config.yaml
n_experts: 192
experts_per_token: 6
hidden_act: "swiglu"
norm: "rmsnorm"
beta1: 0.9
train_tokens: 477300000
max_steps: 7578
Below are experts of layer 11 (counted from 0) of a mixture-of-experts language model. Rows are named gate (a neuron's input weights, with its number), up (a neuron's input weights, with its number), down (a neuron's output weights, with its number) and show model dimensions 64-127. Each number is 128 + 32 x the weight over its row's rms, rounded and kept within 0 to 255. Numbers have three digits each.
Before each expert's rows: a language model's description of what the expert responds to. This comes from a sample of Wikipedia text that the model never trained on.

# expert 5
It responds to: Table label words. Words and word-endings inside tables, infobox fields and sport or taxonomy lists, e.g. Long jump, Total, Animal, breaststroke, -iformia.
gate0:098054152099126157087053135147111107201155154104150130179178124126194153120106182155154142141127135135108096083128156032141092131115104110114122150128142136059117131172212134133113186115153224
up0:136119117108109152065126105127094164156164144122164161145145047157162142128107155168140103112130183131136062152112124081128121170184115139086118172140173124083079110128172158124136142170157196
down0:083061048170110100147153116157136168099104159106156123182109095144157148169146115102104178134132100093076139105171120145199090049104124137125126080133116182048111096127130118144077119095174146
gate1:152090136096142122189156116088102116085093109148123206138191160087174149106188133109117083108164140104078168167164159143132096103076157076127150130180128177137157100139132092151138140151074098
up1:091136184159120105069115080153126112118084131102143025137112147161086153177104155150149146065140110155174152075106115127156181193179059088121157111138152115108103159187176118069081127114137143
down1:177095106149141137129114101093126157160169098100179090171131160176142214130126143104113093100176124106149167126125119105153187185138126130141030101090132112093101154132108101144114080179112094
gate2:123139075185165154177070098134153102118113131164151200104105120077151111144115136095098154145108122099094136177130107084131157198136075054075107149163162126126190125111187137061114112160135169
up2:146109161060100113100125129165119075175136104124158062207111148160130189121129110124152120096130137172130068108074107167185124062108163168167134118113115091080035130159131153188168135152096112
down2:158077079153152141106100137161086139069117145090172109096135126143131171056144104142171189124144131164157102106193154118104134069161147081142151129126129189136103135104124189095114113105150184
gate3:179180121132093125120060139133199113144165134105043144111126131089126151111115142148087170110139051132138102173131106073117053089079179057162130147165136143191129142120210145130162161192100141
up3:113103163103125154140170127092088111142145166183149118170173123149129090138110080105125110147104218134113107117156158124140228208101203170114141096123145118081148112137098102167129071069147130
down3:111080127194117119134118166122127114125155149117110176154097190108125117144143105161148129114129145112152112140043130132143191134161153147127142170092148124196088130140086140154107132111155145
gate4:103139140179177120127106104094109072165115113094047145143124152187093161080153113129035174161154180165147189149095128081113163114194102125129107140074121135120118100090129117144123108163164183
up4:148125143100166131161137085136174153058091132129150134117112157067057108114091136089127145122090118137105130137130130140173131126150143152168138077125134183110128139176135085110110188125067089
down4:121177143173129119135107086154145107132118108125111134160101088122086081115127126072106120153097107122114117186116132224098129126153113088110148089149063101142098159249134137124072118180134090

# expert 60
It responds to: Academic and social vocabulary. Suffixes and stems of abstract scholarly words in education and culture contexts, such as humanities, cultural, social, archaeological.
gate0:104124141143136156117044185104122139092160132140176203149131155116194153120091179164090181114163084171166130091149104118140134135134108173143197114098073135122115145202120071149111041121049126
up0:185110128076150116141179104131128116103136128096087086105066084121091125086113091079207083152091140115137142173123140192100104136109075113118091104173159113086126109092121156081190167079149134
down0:083172054097192146144150147077089135128166138125131093118143094098140045099132143151127181175122120130156174148117148083139111145141082105135125143130046128136056176143134165162112085118159111
gate1:127122130153083064135115085128132223128101109119132186153152162149143187084105174158076169172151117107135090126155134175117140080083166096149141056163125160104061129173143121174136079135111172
up1:159145091090162177136113060135138081098152171109121140111107121090056147063122103096160117150135149146163135162158102099141089178113137158124103173115153122110177147110091095126116139114173127
down1:113148112186119127149160111160138212168072118109160114132101106104059134106094151158164121167145135089108089127117123123127139106117131098092099073162128177156160139097160105081131133122150129
gate2:133133186101095135103146156171144114110124114120173163119124065143146149115090086162147129147131144079139137086054130108203088077107141151136124170118078139092158105079129122117077178142112145
up2:180185137125188112146190178113077116106141142125095115122091214089099128082173157131081129154153154195118113131211159139064218190118170079114160069151167097112077173145109184145089133127147168
down2:133092127061190113142182149088112098148082177124141096058108157111126090186134181128139092196131102134151106101187195091093100164159092130212106086098117138123167120079095182118107123116143154
gate3:124121068081167187173169165117107126152114112125077104083150105139111070159128119197154089122100242197163156075133137134130141135107135100129196109162129127055118232132125158163129084075097163
up3:079118097210121149097130086166119139092107119181146108104087098145112124116049114146099113201128176108108099133097148106143150071077134133114072118124118146152131175146133132175122199135119081
down3:106134171115168143074145130134170167142115079122152100143111175130078102141120137094120137099126034177178133072141108192155137094103186158162094098135122127172167083143147065180113132142168142
gate4:124125097140118119086147059131082086152190081122190089105149174088143072166121131110086157157107120102104130089121162096177179130140106126134150121153113121165140136115155117173150141164077068
up4:089130151129163123151127161164127122084092171131158116170061093184068133151143148140122104114133134113094145132148139173100061097105064158100135097134146093053130099142087136085084152111210155
down4:161180089110160152161047101145153179084144086137116134164144070145095140125130170117155101158125120119159144085098120096142132083083066149061142153088084099097106136066142171130080071138130179

# expert 3
It responds to: Digits inside years. Middle and final digits of four-digit years and other numbers in tables and filmographies, such as 19'5'7, 1996 to 19'9'9, '1'64.
gate12:106088161136092151087110201082121088147116121185126124089181167173167116097160153171117110126102149165092137141135092155169115083071125143144042150122045092166122126142117083126128128185061084
up12:181083141146128126083135187095112115208132121092107105069110107103158123067152146152108060161090119113134121138144217127141143084123164177136093109134160152098179077155141148143131130159106133
down12:099119141131113117082069080097135111091133116127100147157103161155120120099119151162133138134107131153098162140111110138116146094169105115140191121111126092151142102108102159134142105145135152
gate13:137165128128207131124126182081102106127158100099130118113154127109112044133094158114093131141101089114139102098108140170144064139153119075118130134139107219168090162142172103085125143158130152
up13:149088118128085123144111066151136158140083144137122151147079101117121196101171106120135132101139146125148132144194113077070195103106120179106142098131162014082137121103134128173104124106140117
down13:136177135183185112177128101131124111207086132107101127137109128170087197135178124127142127132129149119189147130116128161152092120161060125145110137127155141100170131163094054099150105137143062
gate14:160087134132138184131166095169144101096133126171105178101096078053144083211178112107101143160126080145114134121188179223070150106220085093108104102127154115119183183109183138128044142118116098
up14:044131160084107104091135045105090122143168064162167184113140141130193148116166155147134100060194143134043083122135128118111156099167177108092148086103148113137102167109114123093206126123172131
down14:133127146110076174198146093150139085153092123101125174089085130135116165092126067165139164108188148139087107140163089137096121095114124111097164143107170189126102170155150092085172158133097122
gate15:130089146116173091105149134134131108070140121093112118177120109139126138101125121101140178159156155196168137088200134127102096155119125098129047075133110089129153068107188104157122148082126142
up15:138165063134068170164078124143145184195075148094144106094138155109131123151133137188089073112087112064116116146071107144143128162128140145122195160114163170118085147161089149102134115160089117
down15:078184152150146106163111148139188121168119102065139139077141119071148094146089114139108149081114109163132100174150120147152113180093164101140135082153143131135157107105110144116127185105095156
gate16:161114103094150140118092108148111138110149108142150167198092091203073086093108123093181134165125132136150146098135141076090156141209103103116119137148092108125152153178153089135090125088138132
up16:141076062098137121137133090138118134136148124153167179154089124213070108117146134065110142169106148135076180117099127096061134165223103100111093186150049107110148168174138127116077103126134112
down16:118078094163125112074182154111126099188116136142070197084097155088130084167150102162114142100146117169130118112104143155111133108137083154150083183131141089143181137120144136086143074117111156

# expert 25
It responds to: Digits in numbers. Digits inside years and stats in tables and lists, such as the 9 in 1999, the 1 in 131, or the space before a score.
gate0:103052138141168081088055109126112097112070181157118139114108196166150102099123140113106174114113199174109165107114102146069127139142088118117122136063059078156174160058109097111135122101150120
up0:158127137086115153163129139138146144195118114153118103148132153107084128098159162141116074146147065127137079166190095143105147062128156141089105091164232155136106116155127127129150124132096128
down0:105201120180141170132141126125162155141136138079128091120155154100132098106108150098102107089143137145132109111094154052198106087144155099125144113111170158133137107117144106142087109064131141
gate1:142074106080074048170151081168084077122128123153163119112153145148167183122050136167120155078178094125126091106145102166065138146101124135151133119064133122173098125143119162113165091095135146
up1:112160139126156191109108103163113138145150146160136184116091151114079115124157189089115119128084153144176116159118162107152136091151161129134127072170095123111142094129147117133104149185155112
down1:147136103159169102145155114157167047131149128111138029136155124118126121117136106113087091145126153082123126136142089110144090178160060093152147126140151174160085081128120100135078085108163172
gate2:113117154173133092137105154107078155076171153169126129152130107136136100113115157141114111116128199133099147159136122078113184075066114100069090169140134059085111159131108156187096151086168150
up2:134157109084138149137170146173175124177114093130180127108114146092125104106109133141132113132165064107143110132161119185201045179125152112153125109155180200168109100101138125060180113160076107
down2:112088120053095076187085102125132089101133191096120140135092167102098112104179189165182171119136159169123089140128118158063183181127135142106157090112104126149108166128088130152074091129053145
gate3:104163132151168139105121073164047149133121096086076116126150116119137171223123144108131154133107171126148103139126156124150140094135098148111089117172103123165174158085073111129100124127071137
up3:079137095088079161078127137110149090110134133122117132117081072095121189130155180109110177121120126192126135168108094067119061120146129115166131123154121166083113178128106121128149132131072106
down3:139095084125147091118099094183146089124154154125120132121079169137132072140108110191099168187138085118130088158106073164145136130151125139128155101073149106103139120123144144056154082087097103
gate4:096121128055061123083135099150138107197095132182104184131115170107153150191143141127133201132172099183087121118150141226148155094091131120104072126136084071132123108113093122106137145109094142
up4:134134108106098145133109159113130133192075117135136163093156138111156149169077120119158142100157080096166078131174128170154046089104134141144158121101100107155143187075147127138139123030096100
down4:180157178130169142117171153133138137105105139100085136127124127117131111096115108069094179106140134138137145135128164142172133154106130089145129094158126133142135091119154099119147168116076063

# expert 36
It responds to: Table row starts. Line breaks, spaces and leading digits that begin table rows and list items, such as row numbers after pipes.
gate0:114156173128163170096116153144110112167135124139151099104120108159171100158147153124060016083161193098109133159117111111194122105142175058127096132144118143110138082122129108089106144164145147
up0:175141142094083196103187150141069188134136143138130162089156114105158190129093142145096163099124095116124163172149156112188122113113201157176115141110124160104104114148137089089128143169116088
down0:111158102136218090149077123146098089066187069149147135119113120107093059129146075164119093148112158152103130150112083128124113125141106099076178108145135078105099147130162093142086121157162161
gate1:125092055144081091143168103116059118181143122117119160115185157055029138146106147098134169146083120122155116110104088155129120158126117058127178118167154178125079140114047137133086129154084083
up1:108123140063100111077137070114139092110084119164177162079144102101140169053114150130151083064123147167072113136143159153097111100164145119106125121095164111096125105084090115156136199099145134
down1:124104128090086172157159147154152062185148132046080131162103128102130107133137165175125114159141088175110154135167122141132131099146187116151101129157122118110160143125126097074137111092064111
gate2:114070158116125156124142167140130092054127103115103151143154139144195113141185098108155120159147133117154132071128039154116114112104113116099101113109131089096114061161173145112144139131131143
up2:141216107136149106131109084114104132150137159154142133101064148108103138121103167147118110120072142166123147149116180085119122108127142187170188115158154164178140209059063112144104111113136100
down2:091200155113151127098129054115125167081194161072089145089103157109092129106111132202124082135144145190100092108136153102132161141118167140199155063087142073142114110122100091106095134162105106
gate3:138138143159132113150106107187160116114140127113084108125081153124143141093123117118071185156060088178095127083145095139095119158115102138137189101121105088171155091171156130163111109076108094
up3:148153133142140103154129099187175127086137113149070128092106175144110181119100150127090192135091064139101124099168147157155146130122100152177191105139125056173141115181143126119118070073094085
down3:082097115124118129145086137113144150066176103155146122152126103085119070129127093100115080121119152120129126097116107136129117098123108115115115175076135189119109149115138155162073122138121180
gate4:105061086115135147141120186106057109109135110068135126112138121038134115167206150124066154126120076167154127111131085175104149126100154094166155114164174132139120185091183121149105106132156110
up4:116143090050169105102163173137110104200163157144094102126090140115143124075154162124100107109146118124148156183109147150133175119044157100171186119103213132119161101116200142169128067087094129
down4:149139159168159108196134085143153121156131148131143090167108153147100116102194161178129143145133139138119123127131053095092129130185107118166149128187171113147143140072102094122120068117130151

# expert 13
It responds to: Letter C word starts. Word-initial C or c pieces, mostly capital, starting names and words, as in Culture, Crystal Palace, chemotherapy, caution; also L, N, J starts.
gate0:144157149118095058151128130071255085150111139112163104178111111122193133161104163150087168117176069166138119104109123188199131105150183079150151119173161193074096142121113146094087127167088114
up0:146132120119194100160158154132133127149116185083101117127188141187188135127140138157066094109149091153148194142165100093079253150149152117121181110137099148088135080196056130148174093158156136
down0:143060173170061123105146180104116221084198087080141143143080149152085129111126063145095136117106115132170131162104151138167092118097142154147130086111156115109161152114163092135077136097130181
gate1:144187136060045135134089118121182110140121087150157157120117162051137160093182145103190162143144167155105142147099168116149096109193137055138190136113124180149126147105108154146103109078172120
up1:091042114218168162159156143158068174108139183128140124149121114142131087146102110130061066076093062122166099117171079150126142152089099198109052109127129079130161142151166076113163114179104092
down1:102103141141136146159116152106110105126135093095133102117098169144114167132133054108166137125145106095073121148117179123113103084153094085164149132140227137102152136162087072112112160137116140
gate2:113133153173081074152178133159128120097125124187169070086150094119228191149138081074149112137179168100150086159101070135079096159139158126176161163132044111161096165142120113162089174117162084
up2:088107102084163157131062140105140119225125151129069187184088156103066101099124101155118142083075133114088152145158174105158136154075112155120101090095173156132153086088139134121130071145090146
down2:084116142081081107156162158150114144148188180108124135155151097142110151090207105138151131164123099169142113113077104093154094172112156162082162165174157158159140121131148151135144116085137163
gate3:121139129112139095131092116116042148126150140163146146140119146169062146127171130109086132145156127102139141108181095145081120150155087161089107126113150119125120136099140108153070071154159103
up3:134149136121152196144134133166211149098097133077106100133117131093184140105078105168166111151127166175113111116066144146195127126070197131196173132157150156099163140156144115150150132104092164
down3:148185140170165210141084175146161196141134128047136126101128161152129131146106129144115095141111130154092143060115062114093130089191128117119102183095160108153174168133179139189140094121166141
gate4:120062165099177111086082115078142079062132092139161186129097114119174163159106121135146116140142125135116095067130131105097125207129233084132192148071077133114081187115127139142069116148126102
up4:148170108140074170154152147189130182194153170136071117106151152165122101083133160137121165125150138088099136176135127121151144069147000171101049109152164101155151077139120124111178146128137144
down4:144135127150120161124073206152139100077117144160115146144139161102143171140128125190144076149126144122160143151213148115122161139129100148126147131139155103114081164126086112070115108147119106